Experts of a small language model: 128 experts in each of 4 layers.
Below are experts of layer 3 (counted from 0) of a mixture-of-experts language model. Rows are named router (the router's row for the expert), gate (a neuron's input weights, with its number), up (a neuron's input weights, with its number), down (a neuron's output weights, with its number) and show model dimensions 160-239. Each number is 128 + 32 x the weight over its row's rms, rounded and kept within 0 to 255. Numbers have three digits each.
Before each expert's rows: a language model's description of what the expert responds to; "comes before" lists some tokens at least twice as common just after its tokens as in all text. This comes from a sample of Wikipedia text that the model never trained on. Tokens count by the router's weight.

# expert 16
Endings of surnames and place names in lists and tables, such as -gren, -ski, -to, -shire, plus County, Township, match-minute numbers.
comes before: " |", ",", " (", "'", "\n", ";"
router:108121110104089120114065122083163173182144171127154160121150129140108102218133159167106119149097152140127141124087171146167157176125115176144098157151122104083172150145115098113180164081124150137144105125138174168219191163073091145132068151
gate0:180178083129086145129111103154130142135137182162112110197135199114095138173094133166140176115160141185151144116145131054113166137107116181094133167061088094151062148073112130164081159088138137129139089138081164132106163122138078109144176141
up0:133185133142127133144173150136108100091135167137145168133109107135173127176137107175154209077108124168123122108193165135048183139112108145142141087142141121102159121124114192147129121157182120149151096140150144122111164115162114125169096145
down0:107200128129054145162089116128136155132087091127077095124112134105127116140124147204140145136122117167143093138141192120147139065145133137137153144091103095133073110151143119147122180127145163111098157117088104125183101184126147110127185175
gate1:127082122129096132121086111192169140126146078039126113077140151117121112110108152154184120065135136116135160137078185155109167123210202110165108111138121115112144117132151105204131160125143113135107125107247116112122135149106152162081079113
up1:107101160155138164168209114138027078118096130116129135128101115083187139062174189140059116106166169121133143086112126154137101161137112144094162135176128109085074110074103177134132135140169122110155081140128093159141129169164051140169152070
down1:135129131157160125153144103135143129104105116126148092115103176163083118113131102096171121050082170110054133168077121112148172139115150102089092190148113105127160124152147091145131153124104157109120149204146157105114192202106145129125127173
gate2:186155113130180130110139098121122170151126178076149138117134140099126119089120100176114169130084138175078140083175118185095098117114095154073099142167136116101148151125099124126124095120084071187212119142140126127137139148081094166178105086
up2:156134111128123153145141092181067080147107107123048143121134148156175085155128143109175184104153128099148167174106142148094131098163136160121141148098141144128090126092065146104142157132108134199096115122091072113116156089196110070124194135
down2:100095142164106166113174150121165127111139118137124112148181128178146096214151156122145090119121158105163138105103126142104142166113142102134090092080233129150138117118133131089141104083107148158082096154153144146164110102086109068127110131
gate3:203169175083183165114122159107175134182143143131150121077089125106081176129169164098144107094130103111189146117164102152147101106132143100132104168167123118149146187170115151130177127157126124063113170094129158132132153122125107105070080137
up3:125120120185148126144133138187179190104120136164110157174081132184138139139178161152122130181162154121156155152202147139107119072146160102169134161077172100198094122125065144106157114122107119069146085173118120072201087159119088090110156122
down3:109132090093196142176155109083130147153121108142142095155177185139167188130164044122172093108106159116061145136132125113164108167116165114143144113144125185154102154116103198085120157093147131140151163121132080128101088158145033126076131108
gate4:164176121149115108138119115112126087179112136107058191125136091147147164100127124141109157128147155184138122133060185127136185132071122072179121084114122145100109134063144128074133120124100139181133141171082090039148129053126152102136164119
up4:135084128163171149177107125127119061161171099168066218100119078131106111119122097146100196150143119136135143102091142102145111106083127134193160125120149147111114107135103157143099132108179126149182179152133107029157111088143148094094070062
down4:143098171065139159096116152097117090122108160096133133108114146112073158122111093067194126066165122088124158122166104160086127118062107122152145055124138104152141116125131169157120112173112112186115134198144051126133158086123082088161129072
gate5:101149090108131122122176129093194191151158190136072116154125131094149150159100107103113153152134121170055188060123118100120122133152074162199111124125126154161112161140146160147118211089116130127113151144191114097152124128131163166124139114
up5:150155128151108134056084161179229204147144072145092125109160099104115146154178114124169122137151112178163109116109021098116122088131175114127066085087124092073108100048120079063145112089156135132104148106149143068133091157139107102063160175
down5:098096138134093187143187043147132108112149143149112187106110133118125154088131113122188104171094167117135143170177115116169159110154163100149114129113153143209136192129179149142134125170132123112131051088157138105136114141120085077112160155
gate6:107113129134130146157116129146086130120138121157190135191147117147141073131168181095120086122133135226144173132052093115109152098119131145131111152148105130122154060116122107093118155119102154184136082089125111087168100186213112115129097148
up6:117070095114128122144157103147117101112161125129091086114099074142143097145107145123147132124171133190116143117083184103126124107137110100176111106111110097090089120147123163125094150086151158121117117151176103072097145197160158163138159151
down6:138204131076166127157146146184144100156138118162098200138114156142124175117139126147151125173151165149134157121163125087128127160128113171128156142128070136112159112119109161138096109177091127159088091104194053124153181146099097057101145098
gate7:095159111160139077166197127118130129151128142133123106116145166085090121178168124138145149127088162159136102133179127134138133067160097184137155076114145079118145136126122131074149098133128131127120074101117139137112106080157106149144120156
up7:171095145125087097113115141180120150179124179132158164164108154149073117059127171137113148129124140140126113149028120044135175134101122150102126134123127149140151126081101108179130124142140171151134101121089086136091118156122084097117160094
down7:171167110100142101141074151131094133146167192163134153106087119108170124108113162184136168145145138078093135133177093083084163172128121157117120151086179151101128173149047127156156129117126136092130138128140160145171125153103091065163034122

# expert 55
First number or code in a table cell after a pipe, such as goals, points, times, and positions like 3, 14, MF, DF.
comes before: " |", "|", "–", ";", ":", ")"
router:137113145097108162072062133076115148158115121149152158137182150136084082111095175166097121155094128129136078131124177096134141186126108150186116097125146122134165138076097137113146124145129165133139115126152197156195161111089065196136110151
gate0:144144128138128079138105113108119203073198111168115079102120148157083113175193138095123057164158104087138186124111181145154143138135143140156193120126149157095090113095110223155121183138157084150155128103169153174232125133166161130122114132
up0:198149116078080081212147140134109181090124156160128127120114154169092063190159122121154100065146110150089097135138134154132103053138129127151140085135139175120137204131106181115112166196131153139138106110122158160112155135156128157160122100
down0:124120142131134194150176163157150087091109158110077129145107152129123060117116091167093134128127146106083124132208046116179131066119122061121173172148084127102129122120128086113096162153064123125144128178111163096104117159093139152137118177
gate1:121079098095180142097153141173130104164115117136165131134134071150126187163122103181076100107134148200119120074185100165113128146099140152180128133065188077136130112057094128107108151148141121132129175108121117176145114128105154130163129151
up1:120135059142170145144114143103187156138108114184112133109141134155100077111121159151146157143132134078122142206177084142109177065160126158093147156155119109168137120135162117150130081117122153162104122108171147144098149125193131162122154109
down1:147144121121164153134133169075135156178097143096097121184093149134150151121131183105194090122118111099103162153167138144067093127096138098072123104168145142164138161083139158142168168145078146094145118100128123142132132121149122174127132104
gate2:056097104151140130113105140073135121132092150096120072132118130111140117076160121124142085091093095141132108135070125163163137135218134138117161134113188118151166080143142103140168081130146136090110165160183104110122193139127131141116147133
up2:153134131081138105087092194072130083110107091110112183135112120139106113147137114172140153115137117129144115143177187122163157092124050097146129106151107131080126163166137134131176077159065164136162175164163130086119107134074173157097106147
down2:166108155146181139096142080176172165174170101159168161105099110077197131166116097141060113149085112122131126162122146054171100157119151166133178106140126089135053167072079151039122122150127185159135203073161127164098141110123172117128141091
gate3:198174106133175177126048171081111074121082120070106133153146136102118149138115127026123077129123137113149183108186127141097149130145095116139132144180154208129112140152016088123130157104111136193153085149131118189183097151125067171144117124
up3:165125130089139149088112155100105086117115118107138148111123107116089168107114117074119131107110107160137187203109143149078144197124101141166168052152099140144130112119126096110103136110158070118131171180190107146172104153103146144123112124
down3:163040138087125137177101057120097107122142126104091111126126147143117149137144112085121113096067142154099167093124128132182121135049142136119206164130174101135144160169144122050074120117166063103187139096140107144123139115118169148181076153
gate4:070153126171084159175095099144193068188098137142133064152113093153141160081089149186051068102160117128109099079085119089110077138144149082150144102146152126157104203162156156145113152139143074108128108114184101134104133154085103165139142130
up4:145104149079174101115155115147109164091135131121164143144127144161157096140118110152111105106152113199098154150152070143155120126141111168057096146101124172097146119087095121114133149127087163133118142108078140129138162138184173079126161170
down4:139145139105138186172186109085078156127143129160202124091133122126091108101046156162145056151129115128080085156146163091065160108110136111117150152118085149138150047122132168165131158155129211112188128098213152078124141117084160074135113144
gate5:120170118099097136118142143093124148182118118092143111111167114056174140128157138108106058102113164142163091114131149143100104126132086169148131097192154152148134173078196149067144212119203049086174173166090103110087120146138120165141120118
up5:118165169139052115118128163148089158133118192134176145050127119135125117145137136132115136163128081079170152078096110087104124146078079112163131137072110122083129111109166163081130131112133094100186133175082085174136099195102146093136080165
down5:151118158063120085119162083102118104125120120097089095173127092159103176124143170119133115164097135150131131127129161148161147072151146113171132203107150047075122134146091145094118081128134107149130163105120116099120073155129116123132153143
gate6:167121104190172125136144147114096023127113115126130127124139138081170169155141125127080119088163070079123091204104144092142094102124100096114128192074148106136186165192086090107122101160076101119060149126195080146097121091165153158102127130
up6:143123119141144110180160111068120079133151113165149144148145131087128136059156146187110091130191099101174091175072177096107119098163126099098147149187147167184135177160108166142137087162095164104047181162146127092105129077125120131126147085
down6:127081122093177123100181106148104119129098160133143158203074158120115155158098066135099097182186145126128098130134166168121092145091081145147095094121144129090112148120099099106131122150070139079136137148117109170127107076072158142145169088
gate7:117153157128075175084122163166135143180131117126213136142085150134146109149129156140101036127098117104181112061170178121119096171082169145111104155191121085117046128089122125141052216123142138117177111140109155155130127085148118188165142143
up7:143116078107161154139161125124183142157079102129147112122122081163155089144142108155131199083109127134151057184135059161110074124144157119145146089092103100139096130198156158104178147136132146147101128091093157101150116149136149130105132112
down7:141154117095089175119149169132165131147145107142112111120163166160130107141113145115147131078189094112067050109088095165122120105140120170136115126161157120117102177128099110117093176100158173164124174142154119091115217122113141120197179059

# expert 11
Word-final pieces of Germanic, Slavic and other European names and words, such as -ić, -mann, -berg, -sson, -ski, -sche.
comes before: ",", " (", "i", "a", "e", "'"
router:100118116126100099117085090094188171152147158153173165141194145102103109178103139154131113137129144121151150148035142073164164161183121145123097164151110124130138155168089108131161175100103155169113123112184167128210189150096097175125063140
gate0:121124162102080103082113073130094122166062178147161105083143146124123149104132147120142165170121201120168052109064135146119128148161106161166081172141070080111169156153145093172141097091194165085147103115119118095194136090106094083129090175
up0:083085130107154125130101150106148154105140096117134087090173162090056160138050109163143103087158115190088172153146178187097108076125107125063120144103129066122147108084127117157106143121148108100141164114156129089134094195097196121110131113
down0:103166120125198104143147110153127094190129180135148121143101127171123041116071172127129138145157103096139129145093222179173137120151074169112092145164128134150155090111098085154126162143149149121186112124157126118077148206122147178153149147
gate1:141153169107101141114160107144158136149179190079156097137153110136144171138169161184116139117104126181119128184073161093078164152135148114136097121051097099094100073140148112135096140146106136182069139195121138100127122149160141125122148119
up1:140085092109159158116178136092156101094120130133103111097144145140179109193119135129101138075163149131158158140129119129173154137151163126094177127099143195115101127152102123152094111159130150133150021083139135132069117150119182142145173154
down1:128186063135157115069048156168100097146075113181071132074128146168131110137171112142156144166170104160110080128142168114107093166139113148087144173160075099066142100130151164130093120081137090128130066112100108097081140089161150185153075128
gate2:182110097121194116161103137094106117098168166110197191125076114149099128143120103213126104157140169118129105109129124116153157105164111200118094086102130115123083141101131051101119236114131116114144093115175103103154104156161105122171043149
up2:148099143105114136138101158138141090142110069138207161151052117189100069126068118167087105142122077136054088113184122165131163141141118074122090162115156088161110096170174202058146190104096095106142152128128102122119131150130089108149141182
down2:155122114099162108147130163156093147085136162083106179110105093169103088104103164153135135154131085057147084108069149091106173162186119136131160134124097185153120114143147072059097121089153098120087146079135145122145119131148097153178125101
gate3:111186057137124078187162061169156069086117104136137103104098108112119151147081090163151082139128084106114135142160095104156178191156067150128130133156143191099133102128100084127067115103172077156144122126095127112101098125182106139075177083
up3:129143130115111122197126183129107094186105128163071151100093058152126126151101168134104113128083115130181199083136183131100165158099128157133144122138099128131151112138124111112133105143119115149109079172134131097112159163147105134145148134
down3:115065083129108180159154122116118142151127129106171109104172143144101068140211151131139147092159079154159127133158116136081135119081137161156130066088117111121134108111094118094176164105130153134133182165125128155131163109104112123115165083
gate4:119144151050093099136141148167168159121152083146115134160107134115098123155123088122110192081090081156130122158117119075155138097143146129164134115097111113115124126092176150121141142155109167094118128171168078110123091102069160125106145156
up4:132179070141118120115159142090136184168118155134073118181101167148131114130158109062117122116069094160143125126131137114085164075121152132131163181082100106087085068138150149093115161161141141075128196145157108132107089177126129142154090211
down4:128126077053118170065100134109153075113101122193067181119107140085135208117157098149126066188125129138152192109193163147159166117149169136162116093131193168109137141102147185092083135162163072128111146106104106121165071043082152087115129125
gate5:133168132094112154095145126212116120072115165108106142100130191150211115104085100120156106089131063127170157167046116158088196125107073137091111089144153116099127085141163129155089168140098093112151106172131136074133127144193128143100187097
up5:144125091078169101112143106098132158109146095063148154169204172198184143185079126146155164091173101165132124100074141135135192139119138122113046089125129143115124137182152143081099142134102095162111108136179064196157178149094077094125110143
down5:122104113106143126103136143112127077126073141196114142081092104109129113094127147118086128198209108171111099143105137068133158092127143137081062117154114149130107193136112076154121094073149156141096125120118154093103181167094137176183110116
gate6:147157101165123123150106154136173161108074035118100141113146120119154125053142115108109078106083153103118110175129169149112098070173138195120125175075135126202140118183118141111139140103095137136108147127115148144179127111143121127076145052
up6:152099104106155159099178154086108120098167125135100110115182144163078152113082133172119142118157130116139109128063104051170106084169138123148090121119068118116120145138122170116162093130162102149146134145119082114145128148110182125131081164
down6:120124120165128080124143112149158098124156096064126103121169154161154135121111138109131166095123153116134102119043137112120169116115115090128107127155154107074147085187146136174152124122223130150139121090135119164162118097120157119111121133
gate7:118150137191076075101130118142135160156103117078136139172133141164115128112145122151160106116138067052120098094098096125177176121155110133118096116064172120124152129161165095150126156181167182128158141133090087131120090036147165167152082075
up7:112151106145114145188110194109103098089034074090163132147148106136141133149105165090184152139138102079150101092108069160154159120114131071095119146120166144164153082090148139090125143144155104084190135097110127127196094116055182144160088203
down7:157191116144161181064116093138081135098126117188117129101088126109083120096167114148152136173163118168134096158142161122082132139107119099116093114026150136134109112084175133109137095120143119036083151085114122154134148108149107097142166138

# expert 17
Prepositions following a verb or noun in biographies and sports careers, such as of, in, by, for, with, as in "plays for", "instrumental in".
comes before: " the", " a", " his", " an", " her", " their"
router:149101117107121126110108064122152130134169157126165143167125173158078098166107156216120129114051127184136064191096139150141151151146078097181081120189121141127160112105099144123144146093125126170146111106155161162175185135120068129073111178
gate0:130132136094080096160102132153146110112184098113136168156130092144160124117126052189135142189148088104195144104137119129093197110160136147145113075169187132163169153034188119161094160141146119148121130177137118204161148074174124141121135147
up0:065126176072151161114143075120140145100121072137094162135107082136169141130165134135096139166162122072125146103151165144099128109152136111106141121155145065113129096124129175149145178164077129170112137132119169091079114166121143136082146100
down0:107082121122154167157139108174097079166105092131164171109088130139157113161122121132140110180122132134096101143170135118132135109150122157120112100135119121148102147057147054061027054124122168127144104077071084128104121124136079144145176119
gate1:119133106111123104110110172174120148146089149109205110104080142095104140094161153098103084124160156104118104150156101135141121179109154100140091157121151082147127134079102140063060150135135136104172105171112140087068161160139157098116129084
up1:107102069097003125068106174108114183123069156133177119141105096080080120085129126197089123152099146127135148130135120104115135137178148095133124130152074123084116102103164135165116174132133132098120191099137153177169119145041106154121132148
down1:230178155164121107125078120105130138125133098134144107137190128162145173122150133149107154118098157165110142135139136097144145160150129132122126091190110159172126209149059146130173144100152178096087122130156107155150135068108124151124131107
gate2:128149143158117095094083086093129152134143137131113081121124201129125103132046113178085129080134138161041133087158133112183112096124131098103174103088118207069101095211140114092099170132085121124186127113096081162091113174118172195107116125
up2:095173129104140119137114130114101120094103132128119127097103147146164074088160149096095126112134163117081127091192083149132112079041133167092159142111110138111155098165142204101062132131136124128120136105122130094145137155098156162109131147
down2:123103142094104059081069164087088095076133160096116085112149074158117114109128164126174163128074104112168172172082105118120136125171132152115102168173150083114184083138156123191103164038054101146147119111123091126144162114116142139137155128
gate3:097185142131122091141177077129187147167156085111153125112096120128106124130143091089131128134048104121141147102113215145083099129146113126167125098092091145118137077160152113141122102133159123137147091188109135161161144142105153111151085214
up3:110109119189173125110170146091110092125174126138118088155077219113161104088148145133152179122131108157146111084127120156117117103128105150076176211179122125128141155068096099101112120126112206083145111189132156077186082175162081157136116105
down3:142172138136124139121104102059076154076105198143048103159074062076069145096192134115187118158169162112093122141131108122144141104164138137131175070076131124132109140152174082150125145139146098171150090118167111130123085140143118111134103082
gate4:088095152168106136086129154136093131107088054150129117109095127113138139113176146156143137095109128115082134078080104135109145110089084098149122171111132115134128167155137064042142052168098134069088143141173108115113130093113171076137097151
up4:098142145129090135137133128114135206185136158140156164168100148146104118108094137098147094196062135171119138111129098132156187135126125125098138128148145124153076185137130126131142108135155158092078144164177162172136105151091118118138135120
down4:098146087112088165136082092077103201106115170106167074128131091090176142161165058095137112172124121127177116120158115108110137145145127185142163131122093115164155190101100116104114092161178069148111213092132089176140072071136158118153098087
gate5:098181156140187163179144122170137146148110089157189147165126119155092148108080138092134137145061148118136097183111167152088058154139157154130149093154113105133069149135131183098149111125141103119133094154116128201098134134115108097106145133
up5:089214160165152124138141167179170106092118121201155153133126111102147159077142132132190172093136077134184122176130121124177131144116141174132043148128173040109141040113151135105106154128133137145135157143115098090097173144129199164108068180
down5:099110133162124131136123099145130176130144186119066101105125124127116112097125156101163095179129086143125096098124091159145109147123173170112160185101171089114132115169136112203171169105140167136118126192153148082158146093103159111166071163
gate6:091114115152128118151137100107166130155124099072109140175121170112076119104166146133137098174095083076143127074122101190149126202139114114108175109113078125057140219093121142152158132079111158192147081124125078134110131121098156087128130113
up6:188143135122136152132114081160102078142169110150108062165186133125145211135171158111167138140095150169106135157110141140130065106154124101118115122165111138139135134124087110158140137157155174142110133154120101157138086083141129109131101064
down6:143120122127168141129117115135098113182128148149130069141131192107147101085194101132146144050159122115112137168166148114124128161089105153153098085104110128118167113184065153128056123174093168158112160193167134125132155173088112124125192107
gate7:138127135136145121207148055110130165096161137139084125095152121162146097082130094148175154166121092135105122160091164206083136108094149113157156118132118154125143155109158110156184105126122113137106121170123172123156111121137130196113115180
up7:136095090152173142145084119103133136101119104108102157110104141127131179151130094118173126108131137143122159105134113103113142151137172144158136168174108113150164089138172207127116123072203132095156122172137147177164129114103122121147059123
down7:111079100138120151118107126141112083126089187178135065145116046152094102175173151127122136139129131188136110109150153147205151127109174044195134093110131167133122118084135126152112114176088097128139112119113130142151131068188162142134133136

# expert 31
The word of inside formal country and party names (Republic of, Democratic Party of); also name starts and entries in sports tables.
comes before: " |", " the", ";", "–", " York", " China"
router:142107104126125178067100112108135149132151154147136154178184136125098131166101185157104153156098137162176097146128129115135132163145079137142063135102101137153136094099094158079146134079079174144111111130114197118183184109108081138052101153
gate0:148132092132057114114120158152126133180119140165120152138114165129130184196127156079129102134118112120141151140065162101146186133160095142175150152167133155022092154148132131199121179185170189142146177149115102133182129178121118121059156164
up0:072075112183077214165091133106099130133079126120110133085150079102158158169098097126124098087112113126125085155127153111138158130143082180173109134144086172119115126126067155161083129114143140142082143161118123162149109130128144123070116158
down0:125158121109185170133118159140187054123145093109130134138149150126159188160109164128088110156136109096127126139141178101130117091185138102157068156176077101058147132145111118148138084051149099123160175139153078114126086133136151138122144114
gate1:207016175155153142160116111106147138110123111084094097112168081122139142171109153201154129132086112102154075174109082147160186164119084167107181190109145092167150079132140193130114137157107139123146131107099115071108117059125117121123171070
up1:151065153111137136163123073100142186146097091143064087146143053145141112115104158169124091128143117105129078123132114190159128193125177158137142138123128114095176160162193135134102160095159160148107128117114114097099128103168164094109178133
down1:138103152115163104155127070173156152137147108120160099130107090123158080130155107113118199139107090133143124144126097120182127129096141143137117083154138149159143091132074224075106110153170138114044042140130129119134098157123128099105133126
gate2:143051178144100172156126091105111110124154124079113141106108116105160134157105120128079088136125117124143196170111093100087154128125125119152145118129137120127088145183129136087127119102081089153122159138131152099173124088158128110054069125
up2:165092154165069197176169088137034110107143144071164123158110151096156107159099135086134109197129120110099218122156123078115128105163100131157112143168168135175082143181131120089158159170093119117155178113072161127130094120123084108135122135
down2:186112124154132149147087032100072085101124085142099110122094111164169058140089156102153128125114110131163133095115179178103134102143126136132105133118137130110150153168137133153108070181103123204114148146074053145126117175152154169077127130
gate3:162064077149097151130194070122150146069134119135140099154117084117180090175167162187109172149086163135087166129139139162124104096125128164073100178131172105100135100158138123104118194138095137109197150164110130167155108161062114132179087138
up3:147150107164119166090127096188170177104145097122195143134129198092155142169087139152073179159178181151092164095149111106167071110099112169073047149105171149086152110074122062099095111124151087114131135147184154132177068100085102158178098116
down3:129096102150086144133091108089155156091073106147173091138156108150132179056142106107061140161162125219068207093138104117114102130068143169169127176164179099077113173124093107135165143130096147141110149115116144166173130108068147106086172152
gate4:124098132135119151106110179160181053101108214099163149168093115151146117219146124120206136113083096096128103158141113165142109115136120140118089093127114030123112182163116170124196071080156065118134165130161172113126131094096084081107148124
up4:090104104100128096162103131102077144114074118165135092105097121097119104158114105151068153143131136124134120141105099115114201131127136164079160193123112170127080162187158090119095211129176140130135114115122097136154133181109085114116099155
down4:146133133175162166066104144147122186094168076118083122125185105159163146121147113072136155119123129134158104155156111119191141167107130232135158149073123131149088131187133151203154092109088152186115155133181119128133092162150130111093124144
gate5:105106106095120189119151081091130121179116119084141094112120072141118071139151163119147138100162139164177117141088146156158109058132154134121115143201083103076091128157149114103104134135106128120166066169128125091084113148065058133150124151
up5:156116149125136117092167122156097093072183155118150129175146144106156141092133114109173135141105117116157132181118153124114131120147090080052117105089186141129160186062120185126168125195149101080102130074174081170153133154128123060155108162
down5:109101137102099136128107086180116165126165115177158132106174144130138152158111063177105065120131121119163132130159137153099156039116161108074133139128137161138120124091193119156040133150131116178126106146235153122066132217120127092132153123
gate6:075123080115109135129142159123136173128150121153094116087145136130146119150128111118127138109138063136107155113220176207111136174130186203089195137074128096111142047112125162101185132107124108061157127084096126167173150162148127142136126057
up6:136134104144091097137119202150110083129113169141221125165141098087167149136166154118129149104142151158121089113151123084136077143087120135100072127172089144131104151137124115106196179124212149078087112152139169117127133160109070161154119142
down6:130087148150138159113159127105084088138158138138120136101149127085149180087148158130177174131139131160130160093099095097211095175084080123137098152105122149164144142161104100194150081145144114119102122144107121126112104125171117150126113085
gate7:101133105127183097168172123131167119157122108131138128103122156199161089125135097073136136133097098159177130085136134123163186131203078102115135149157142147122100054116154156133125155091060179116144091100145127158077160176067117164073105175
up7:128106132092141126133110127101093103111117084129132116144121131141123066163141097103109129080152123097131069112114173103174142120138130166132178122150097127137069140129081101155148151119135108111143136113173077182154127141093138099144130102
down7:151067164085124097152154125124154152062146104082172125117171141168155131121122159181110048147141113125116081192173128169134070125199134176102103119145141099142106153127136150135146135193192080175118145113113163132081171102146153171145157116

# expert 4
Last piece of a split word, often a name or adjective ending before punctuation, such as Maltes-e, Montrea-l, aparthe-id, minima-l.
comes before: ",", " and", " (", " of", "\"", " in"
router:119113113122065110085106089102165157118169165119179136126176208114077108201094149165114111118151155128135125122066188095164209141177105143136123125150159170107163131144136102152163156118090155147123152098147163122151179153107099123082066177
gate0:135134161119158153123063129072101097086128132122088139080144157158115146099174099161114057111132110174107131103092165106046127118117086135124104115123144118122152121087093074096088048171116154162148108122122150132179095115102091075078108109
up0:134045139180101077117113140134055094155124143126173108191121157161132118086108145093118118144200154073093134067086096088150119126120129132135135158143119120077204070125118129104087150158090106136167076130141094116131190104106102177097130088
down0:192125100186090092091110147142143161176092158122094125104148074103112124119212205112109143073130152126121175112115131152124129096181189053119101164130127165174154109158157169099128129147159127093112135111119137085129155112113100201149108120
gate1:204097180104153130125120100146106120040126066152154133119123058139135157132176082091094147066120143148108065120146133181178107067185121119094115130122151174145050181129106073115133175119130138096104123106159184172126151115156126125138100163
up1:142119192102160120087090078083108186133149157152105122110139088114140160150200064105108183129058136128129111138130182151154091113146153160130110131131155079086063137124079095102121144124229140155131087111177182119126154145141118083130146155
down1:127151125138121116150133162120113153140123109103148092107122128161135101123159124136103102087051133130159178068175091133206115132175159145133103130102120129138093136148144166186134176144083173131092168146140108106077140193125124116114106110
gate2:097119111122088131104102140114147089095124112153091133134165184151092136102075096096195098140137079092160123105113108102114192140109145140113175124119140172135070124104097159127137130109109079112097114139068122081142129172124157103187202112
up2:125124134035139118133149123083146100102134055131105127069193117175153111170102128111126105114183119132229152116102177137124131154118162150115113112154119142175104167107129178187091191095196114067153060159138092064140170178159164079189211137
down2:085132136140144137140113234110163153097170141177182105064091108105104133080137186150105133166145108106134170087128224145133191079133125141098126127182136156127132154145112128155142082152194125070182198119081106103048119144145113105143135134
gate3:093075111078073097162131157203086101159111141168177095131176128183073106114129145172061096127126141113101116125103135136135127154117099099156099156100122155127106093135092112155129234118170098094104078115157122116131120125064117152098147145
up3:147118076136108113133152128136169093077106099128074096086104110168149146173129067074165080162134133088086127186128124133141147126113174187127175114146094117121171181139158176067122112168087166163096124076141152130136121160079104178109084145
down3:104189150171178145160101153053113133127108154157117108128118117171182098101105090130097095078155128123117173158167110147142163167148092171089121091154124110163171155140110146140119123136095160140114142158106128095098092104129101119093141121
gate4:127084076168068179209119140146075130131144134114130079064164125110163123113105124154147038078152096129141085153152095150181110076108090161083139164179155124110131121060083129101144155143166069119114130184113091138071142167177126124137077132
up4:142096139110083126141118166112139101207149181146066099185120120130071158169129116141144162134076113147084155134128118101129107128149132132126124136158116134148133145113171124113090147148113127127170135135135136129086167156133086110119131114
down4:137110111139112076150165141163082122184150090134100158121174111192096027119096158142144149106163142170126160115160161113099140149145090098130135160170107063153147122174095148161141148161108182092175099081140106101107167185118154084092138088
gate5:128138109124109175110101125159148168130122202157195200071095097149120096092139185177099145159122114134119118149127146166167139133103141132138104118138114120134042141093123145179184200118110097125109143115113121097115135157138121122122105135
up5:182079091134135124160042164222109110148127190123200162143128139142143180134124124112116150112120178140095088056154027111148118103066108103098131132064144071174145133138091130104095172113219149103123129138145116087123135112162125173118157132
down5:143106107128127082105107107131085137129150115113213098157122205085110179153182143131088123064163118096097125146150114113137140136026133139122153097115123114120088152124100150095121170150109046129077143138085114164129191135173152146089174133
gate6:083192157107177203095077097133125150159135104139139098172119103147120143151109087075116126101155161143128157172151107126173100132143140090069211156140108139127104124075107138171124157083134117095108137120094082132125128089128218129107143158
up6:118127153110116166143155123110053124206143163117129103142165097136124140115085117158117121051147118089045156158064140109083139110119104126153130157123150096109125117103141143161150133127148068153158077112083142125054198105057136127177181172
down6:142095090138111117064101137132177134110131137132104140087079110161150167055098098115157133132107133152136156119117135201146091146116058166109100111236097185160138126178121212149122100158082179124145118094117157159076066165103103170119156090
gate7:138077197111089124152145134109077175130160103163113079103115120136119105145137119193105110144114102147100182107141169106145130153151138135154134118077133087109188079136090162139106152085082112134119113080141064199120101121161092132182123117
up7:099171070152124137141097083133133150119099133105078201155116070124125143128097160119116111109100097099098102098179126115157222160154129134166168082091175188141094164093146127176116117127141115119162065173160145086117150120159113152137135096
down7:116155101071116140118108118156150101133127131130107145092120107113098099106106109143067104125081174156101102119149108045094136121129098138142108133157065096129121176093132069116137136160074166148156158193161114117107156168143174112063097126